From a checkpoint of a small mixture-of-experts model trained on Wikipedia.
Size: 14 layers, width 128, vocabulary 8192.
Training: a variant of Adam for the experts, 671M tokens, 5120 steps.
Below are experts of layer 8 (counted from 0) of a mixture-of-experts language model. Rows are named router (the router's row for the expert) and show model dimensions 64-127. Each number is 128 + 32 x the weight over its row's rms, rounded and kept within 0 to 255.
After each expert's rows: "comes before" lists some tokens at least twice as common just after its tokens as in all text; "gets" lists some tokens that make up at least twice as much of what it gets as of all text. This comes from a sample of Wikipedia text that the model never trained on. Tokens count by the router's weight.

# expert 53
router [115 156 132  92 104 112 132 121  87 113 229  74 135 157  97 107 116 158 157 105  85 134 122  90  87  75 201 158  78 111  88  85  93 141 109 141 141 128 122 168 104  77 125 148 167 131  73 169 114 119 125 136 183  72 145 120 162 136 142  50  45 114 158 185]
comes before: " ", "1", "3", "4", "5", "6"
gets: " |", " ", ".", ";", "%", ":"

# expert 49
router [129 155 223 119 124 182 191 102 118 156 134  72 196 199  99 126 125 111 119  83 167 165 173  99 101 103 158 153  76 111 119 105 104 150 103 190 125 112  85  93 113 112 102 119 136 142  90 169 137 133 166  66 128  89 136 105  90 104 124 137  83  88 102 158]
comes before: " ", " the", "–", " a", " October", " July"
gets: " in", " on", " the", "6", " In", " On"

# expert 21
router [155 157 170 130 143 164 160  86 128 154 178  61 118 158 126 136 162 145  84  96 152 109 148  95  96 112 202 145  91 115 121 129 125 133 102 138 122 130 134 141  87  84 158 126 158  88 122 196 137 147 145  80 179  86 227 146 146  95 120 102  67  56 156 148]
comes before: ".", "0", "5", "4", "3", "7"
gets: "1", "5", "0", "4", "2", "3"

# expert 33
router [125 145 202  87  81 133 182 110 100 131 167  61 121 148 109 119 138 111 120 124  79 181 159 136 127  83 154 123  72 118 104 143 130 147 137 189 123  83 167 142  88 101 128 125 132 128 123 141 116 167 102 129 191  78 158  93 132 129 134  67  58 125 124 144]
comes before: " the", " a", " his", " an", " her", " their"
gets: " of", " for", " by", " at", " with", " on"

# expert 27
router [109 156 177 164 112 203 134 128 122 202 157  86 111 146  68 110 105 127  96 113 124 137 165 120 113  95 168 167  71 111  44 127 104 166  88 145  81 130 181 135 142 132 113 139 174  89 123 123 118 189 144  82 163 120 167 115 100  81 144 145  98 128 149 181]
comes before: ",", " |", " (", "'s", "\n", " and"
gets: "ie", "o", "e", "a", "i", "y"

# expert 17
router [ 94 123 176 107 106 141 150 105  82 151 150  97 150 174 128 140 122 118 104 118 119 150 165 104  98  98 192 134 113 128 113  72 101 189 106 132 152  84 140 130 102  81 168 135 104 103 102 182 159 142 131  92 167  74 132 139 128 138 129  81 102 110 168 188]
comes before: "2", "1", "3", " \"", "4", "5"
gets: " ", "|", "-", " C", " un", "–"

# expert 14
router [146 145 137 146 117 168 173  77 102 137 145  27 171 149  78  79 149  93  98 121 103 148 139 114 106  84 167 107  84  85 121 140 104 150  92 135  88 117 162 190  86 117  80 129 151 110 121 158 100 146 154 121 191 108 138 135  89 112 117 117  73 100 125 152]
comes before: " ", " a", " the", " well", " \"", " an"
gets: " |", " as", " a", ":", ";", ","

# expert 16
router [117 161 168 136 121 173 165  97 107 176 205  91 179 114  85 163 127 134 114 124 127 153 145 125 103 124 187 110  76 106 117 112  88 209  98 172 115  71 129 181 124  88 119 141 144 127 131 169  83 144 119  72 210  88 143 131 109 136 140 127  45 123 124 162]
comes before: " |", ")", ")\n", " (", " |\n", "\n"
gets: "6", "0", "5", "7", "3", "8"

# expert 62
router [141 158 160 144 112 151 123 119 119 148 162 104 138 163  60 128 139 120 123 109  66 149 141 127 111  86 184 111 103  89 113  99 107 174  97 137 117 161 122 121 147 114 132 105 116  87 144 188 105 148 144 103 161 124 175 141 127 112 119  75  91 100 156 200]
comes before: "–", "-", " |", " ", ")\n", ","
gets: "\n", "0", "4", "8", "-", "7"

# expert 57
router [ 85 142 143 114  82 133 151 107 130 178 179 107 128 132  92 100 149 155  84 115 123 187 133  91 113 102 139 158 129 141  91  79  90 122  85 165 125  77 160 171 131  62 131 120 148  90  92 164 145 175 113 112 185  56 171 136 141 106  97 141 109  85 180 166]
comes before: "0", "2", "1", "9", "3", "5"
gets: ".", " ", "0", "-", "9", "8"

# expert 11
router [100 171 162 172 123 176 149 134 103 179 180  74 161 174  79  90 127 121 132 139  80 174 139  76 124  90 135 169  80 123 130  93  88 160  39 140  50 119 151 168  83 140 140 120 132 137 157 161 158 171 150  93 176  78 171 115 119 123  69  92  76  99 138 181]
comes before: " the", " The", " It", " In", "==", " a"
gets: ".", " in", " of", " from", ".\n\n", " the"

# expert 8
router [119 155 172 117 121 169 138 122  74 162 149  75 144 190  99  83 154 108  64 112 113 157 134 109 114  62 124 159 107 104  51 137 121 144 115 157  75 110 143 150 104  98 143 155 114 106 105 149 130 137 138 106 128 101 164 143 127 131 140  88  90 112 162 209]
comes before: "|", " ", " -", "===", "==", " he"
gets: " |\n", " (", ",", "|", " ", " |"

# expert 41
router [125 142 163  94 137 171 174 143 117 181 158  80 117 141  88 139 139 104 119 137  74 170 143 123 127 105 170 135  94 128  43 111  67 158 106 181  99  90 206 134 117 112 114 120 172  96 135 145  84 143 142 120 136 107 184 118  95 105  89 137  98 121 166 204]
comes before: ",", " (", " |", "\n", "'s", ")"
gets: "i", "u", "ov", "o", "a", "en"

# expert 47
router [109 148 131 136 147 157 158 132 103 184 162 131 170 153  67  94 159 116  87 128 117 174 171 136  78  62 125 130 114 128 105  78  80 126  62 131 103 105 189 164  75  68  97 144 156 117  81 148 128 135 140 129 205  92 142 102 120  88 101 118  81 122 102 150]
comes before: " the", " to", " a", " that", " in", " his"
gets: "ing", "ed", " had", "ating", " won", "ate"

# expert 4
router [136 167 140 145 141 176 173 104 101 151 161  64 188 141  81 133 112 129  76 118 143 157 156  91  91 111 159 181  94 109  60  82  77 156  99 152 137 129 159 166  97  90 106 120 181 127 157 130 119 192 164  89 138  90 129 146 181 121 147  82  52 110 185 166]
comes before: " ", " not", " a", " used", " in", " —"
gets: " was", " |", " were", " is", "ly", " not"

# expert 30
router [128 167 176 142 112 140 166 113 121 204 166 106 126 169 142 148 136 110  94 115  95 185 168 110 100 118 192 158  82 135 127  50  70 119  86 164 110  97 120 151  78  93 121  98 149 105  95 150  86 176 180  84 163  79 137 101 119  96  93  79  58 105 137 166]
comes before: " by", "0", " to", " in", " on", " with"
gets: "2", "ed", "ated", "ing", " used", " built"

# expert 25
router [ 93 156 136 154 127 139 128 112 119 216 162  74 162 114  82 101 181 110 144 136 126 140 164  87  72 110 138 149 142 126  99  82 120 155  90 179 135  80 152 172 100 126 123 120 140 126 102 191 122 165 164 120 168  55 148 125 127 122 114  95  93 104 152 151]
comes before: "1", "-", "9", "2", "born", "8"
gets: ")", "–", " (", "-", ")\n", "\""

# expert 0
router [153 132 140 108 113 181 162  94 120 137 144  83 172 139  76 126 131 100 132 118  88 140 150 108 142 100 160 135 122 126  79  68  69 168  80 193 102  86 191 182  92  98 138 139 129 112 111 154  86 141 120 119 175  88 141 121 155 147 111 128  95  88 161 155]
comes before: " ", " which", " —", " a", " who", " he"
gets: ",", " |", " –", " -", " N", "),"

# expert 39
router [153  97 175 137 120 166 138 136 139 150 192 114  89 202 127 123 181 114 115 156 139 151 139 101  88  84 120 144  82 175 117 103  87 186 107 147 129  81 147 153  61 142 164 136 140 118  94 181 126 179 198 103 149  77 163 122 132 105 105  92  73  82 188 152]
comes before: "0", "9", ".", "8", "5", "4"
gets: "1", "2", " km", "P", "d", "f"

# expert 31
router [ 82 160 148 104 142 132 131 129 120 135 197  68  99 145  98 112 156 147  99  70 105 162 177 107 114 109 180 155 132 114  50 127  51 135 118 147 139 139 145 123  95 105 125 150 171  98  96 148 117 178 105 147 149 119 183 104 139 135  70 102  84 134 170 195]
comes before: ",", ".", " and", " in", " of", " to"
gets: "0", "5", "s", "8", "7", "ig"

# expert 43
router [126 150 154 118 122 168 208  96  98 158 142  75 140 149  74 119 116 128 138 176 101 146 150 106  95  73 142 122 109  92  83 105  55 169 120 122  89 131 151 135 127  97 144 154 149  62 180 174 113 175 131  94 173  94 146 110 152 100 126 107  85 108 159 129]
comes before: " ", " and", " a", " he", " which", " but"
gets: ",", " was", " is", " and", "),", " are"

# expert 12
router [126 124 202 145 125 151 150 128 125 146 151  76 151 132  89  87 157 126 102 117 131 122 197  96 121  92 139 173  90 113 107 133 105 179 119 188 102 113 157 115  94 102 111 146 103  86 112 134 119 156 111 126 146  90 163 119 102 128 119 112  80 116 144 199]
comes before: " the", " a", " be", " his", " father", " own"
gets: " in", " to", " his", " at", "'s", " In"

# expert 40
router [106 158 172 111 119 129 156 114  92 154 149 108 159 158  91 108 168 115 103 174 110 161 159 117 156 102 171 104 122 106  88 107  78 149  70 160 158 112 170 162 149 103 128 143 138  98 148 165  82 169 132 110 184 106 124 129 149  88  85  98 102 111 156 182]
comes before: "1", "2", "0", "9", "8", "7"
gets: "9", "0", " S", "8", "1", " s"

# expert 1
router [115 154 132 163  83 136 146 135  90 143 172 114 150 116  58  88 119  68  93 117 134 154 176  98  84 119 151 176  99 117 112  56  36 176 125 148  77 115 140 133  96  87 174 175  87 112  62 175 112 192 102 109 151 111 173 102 118 115 112  77  78 165 149 161]
comes before: "0", "2", "1", "9", " career", " as"
gets: "2", " ", "ist", "it", "ing", "est"

# expert 60
router [117 151 144 114 111 191 136 140 132 187 180  81 128 123 103 117 134 149  95 111  58 128 184 139 138 112 186 122  58 125  88 104  46 163  82 120  78 111 187 135 105 102 101 143 116 106 127 167 124 136  99  79 147 100 169 122  85  95 109 133  66  86 153 178]
comes before: ",", " ", " |", "°", "7", "–"
gets: "0", "5", "3", "7", "8", "1"

# expert 51
router [144 139 137 115 137 130 155 137 131 153 183  74 152 191  98 137 124  78 116 101 125 155 185 103 143 102 166 178 110  95  82 124  94 198  88 156  96 133 131 174  59 121 133 175 111 115 117 201 160 155 162 126 144 125 147 142 109  94 128  81  63 101 171 151]
comes before: "-", "|", "===", "==", ":", "==\n"
gets: "\n", " |\n", ")\n", " |\n\n", "\n\n", "The"

# expert 48
router [108 151 175 108  98 103 141 113 123 186 157  68 136 155 113  77 152 142 128 124 129 203 155 112 148  60 155 165  76 101  90 111 108 168 141 153 104 137 169 122 114  98 137 139 167 100  89 136 133 177 175 108 195 111 147  88 121 117 114  75  97 104 169 192]
comes before: " the", " The", " In", " He", " It", "=="
gets: ".", " by", ",", ".\n\n", " and", " of"

# expert 54
router [ 94  86 136 114 106 168 185  97  96 161 139  99 156 164  88  85 127 135 116 131  92 128 173 121 126 113 163 157 115 120  68 105 113 186  95 129 118  89 145 126 117 104 137 135 140  96 153 112 150 136 162  71 182 122 132 132 133  81 127 130  70  77 178 218]
comes before: " |", "|", ":", ";", ")", " |\n"
gets: " |\n", " also", " only", ")", " later", " USA"

# expert 45
router [152 140 174 137 108 147 142 118 102 140 151  72 153 135  77 142 171 116  62 105 130 181 145  91 132  53 176 151  77 139  98 102  98 152  96 173  96 115 149 178 104 136 134  95 137  84 134 179  78 174 142 106 176 103 170  94 109 125  88  85  86 121 181 174]
comes before: "9", "1", "==", "8", "0", "The"
gets: "1", ".\n\n", " ", "2", "==\n", "9"

# expert 63
router [163 157 140 100  97 149 127 149  64 154 160  65 141 122 134 126 178 117  78 114 113 138 198 134 118  87 126 116 115  90  79  89 111 197 122 182 106  78 174 165  99  85 110  84 115 120 134 147 123 187 143 114 144 125 132  96 128 151 103 107 116 103 154 230]
comes before: "-", "1", "2", "3", "–", "  "
gets: "\n", " ", "0", ".\n", " (", "."

# expert 24
router [160 130 163 122 132 147 151 134 129 163 153  85 104 155  97 130 173 122  91 115 122 162 161  79  87 104 175 131 112 122  76  89  97 152  94 194 133  92 140 187 126  87 138  94 172 119 175 141 136 149 103 110 150 100 184 119 128 117 108 108  86  59 161 185]
comes before: " ", "ic", " MPC", "ation", "ctions", "ical"
gets: " |", " tra", " f", " def", " se", " car"

# expert 55
router [113 169 190 132 123 116 139 136 108 146 158  88 167 121 121 115 166 113  57 107  94 131 141 128 126  96 211 107  77 160  93  76 106 156  77 192 146 120 169 160 120 118 161 125 130 120 111 167 134 144 178 117 154  68 135 139 158 143 127  99 104  97 212 171]
comes before: " ", " \"", " -", "See", " List", "C"
gets: " |", "==", "|", "-", " \"", "==="

# expert 18
router [152  97 139 104  94 159 121 118 127 155 189 116 111 152 113 111 164 150  63 132 117 135 133 110 109  78 187 120  62 107  73 106 103 201 127 184  94 127 175 174  72 106 117  95 163 112 126 189 108 169 127  79 198  82 148  96 132 157 112 130  83 140 167 113]
comes before: "%", " |", " of", " |\n", ")", " ("
gets: " (", "6", "%", "5", "7", "le"

# expert 3
router [137 122 148 127 109 148 168 129  57 215 156 102 159 171 106 138 134 118 115 141 126 106 181  93 108  82 152 137  97 101 109  92 107 137 112 178 130 100 118 155 139 100 169 125 119 102 155 143  74 204 142 138 165  45 126 100 122 129  86 131  56 110 145 162]
comes before: " of", ",", ".", ".\n\n", " to", " and"
gets: " the", " a", " off", " his", " September", " end"

# expert 36
router [138 120 127  87 140 155 157 117 117 162 160  97 158 137  68 145 159 104  93 110  99 149 139 126  94  70 198 155  96 155  57  79  90 162 132 199 111  82 120 162 121 121 101  98 108  98 145 149 128 189 153 125 181  70 130  70 143 102  78 113  76 139 197 188]
comes before: " of", ",", ".", " in", " and", ".\n\n"
gets: "s", "es", "n", "ers", "ations", "ions"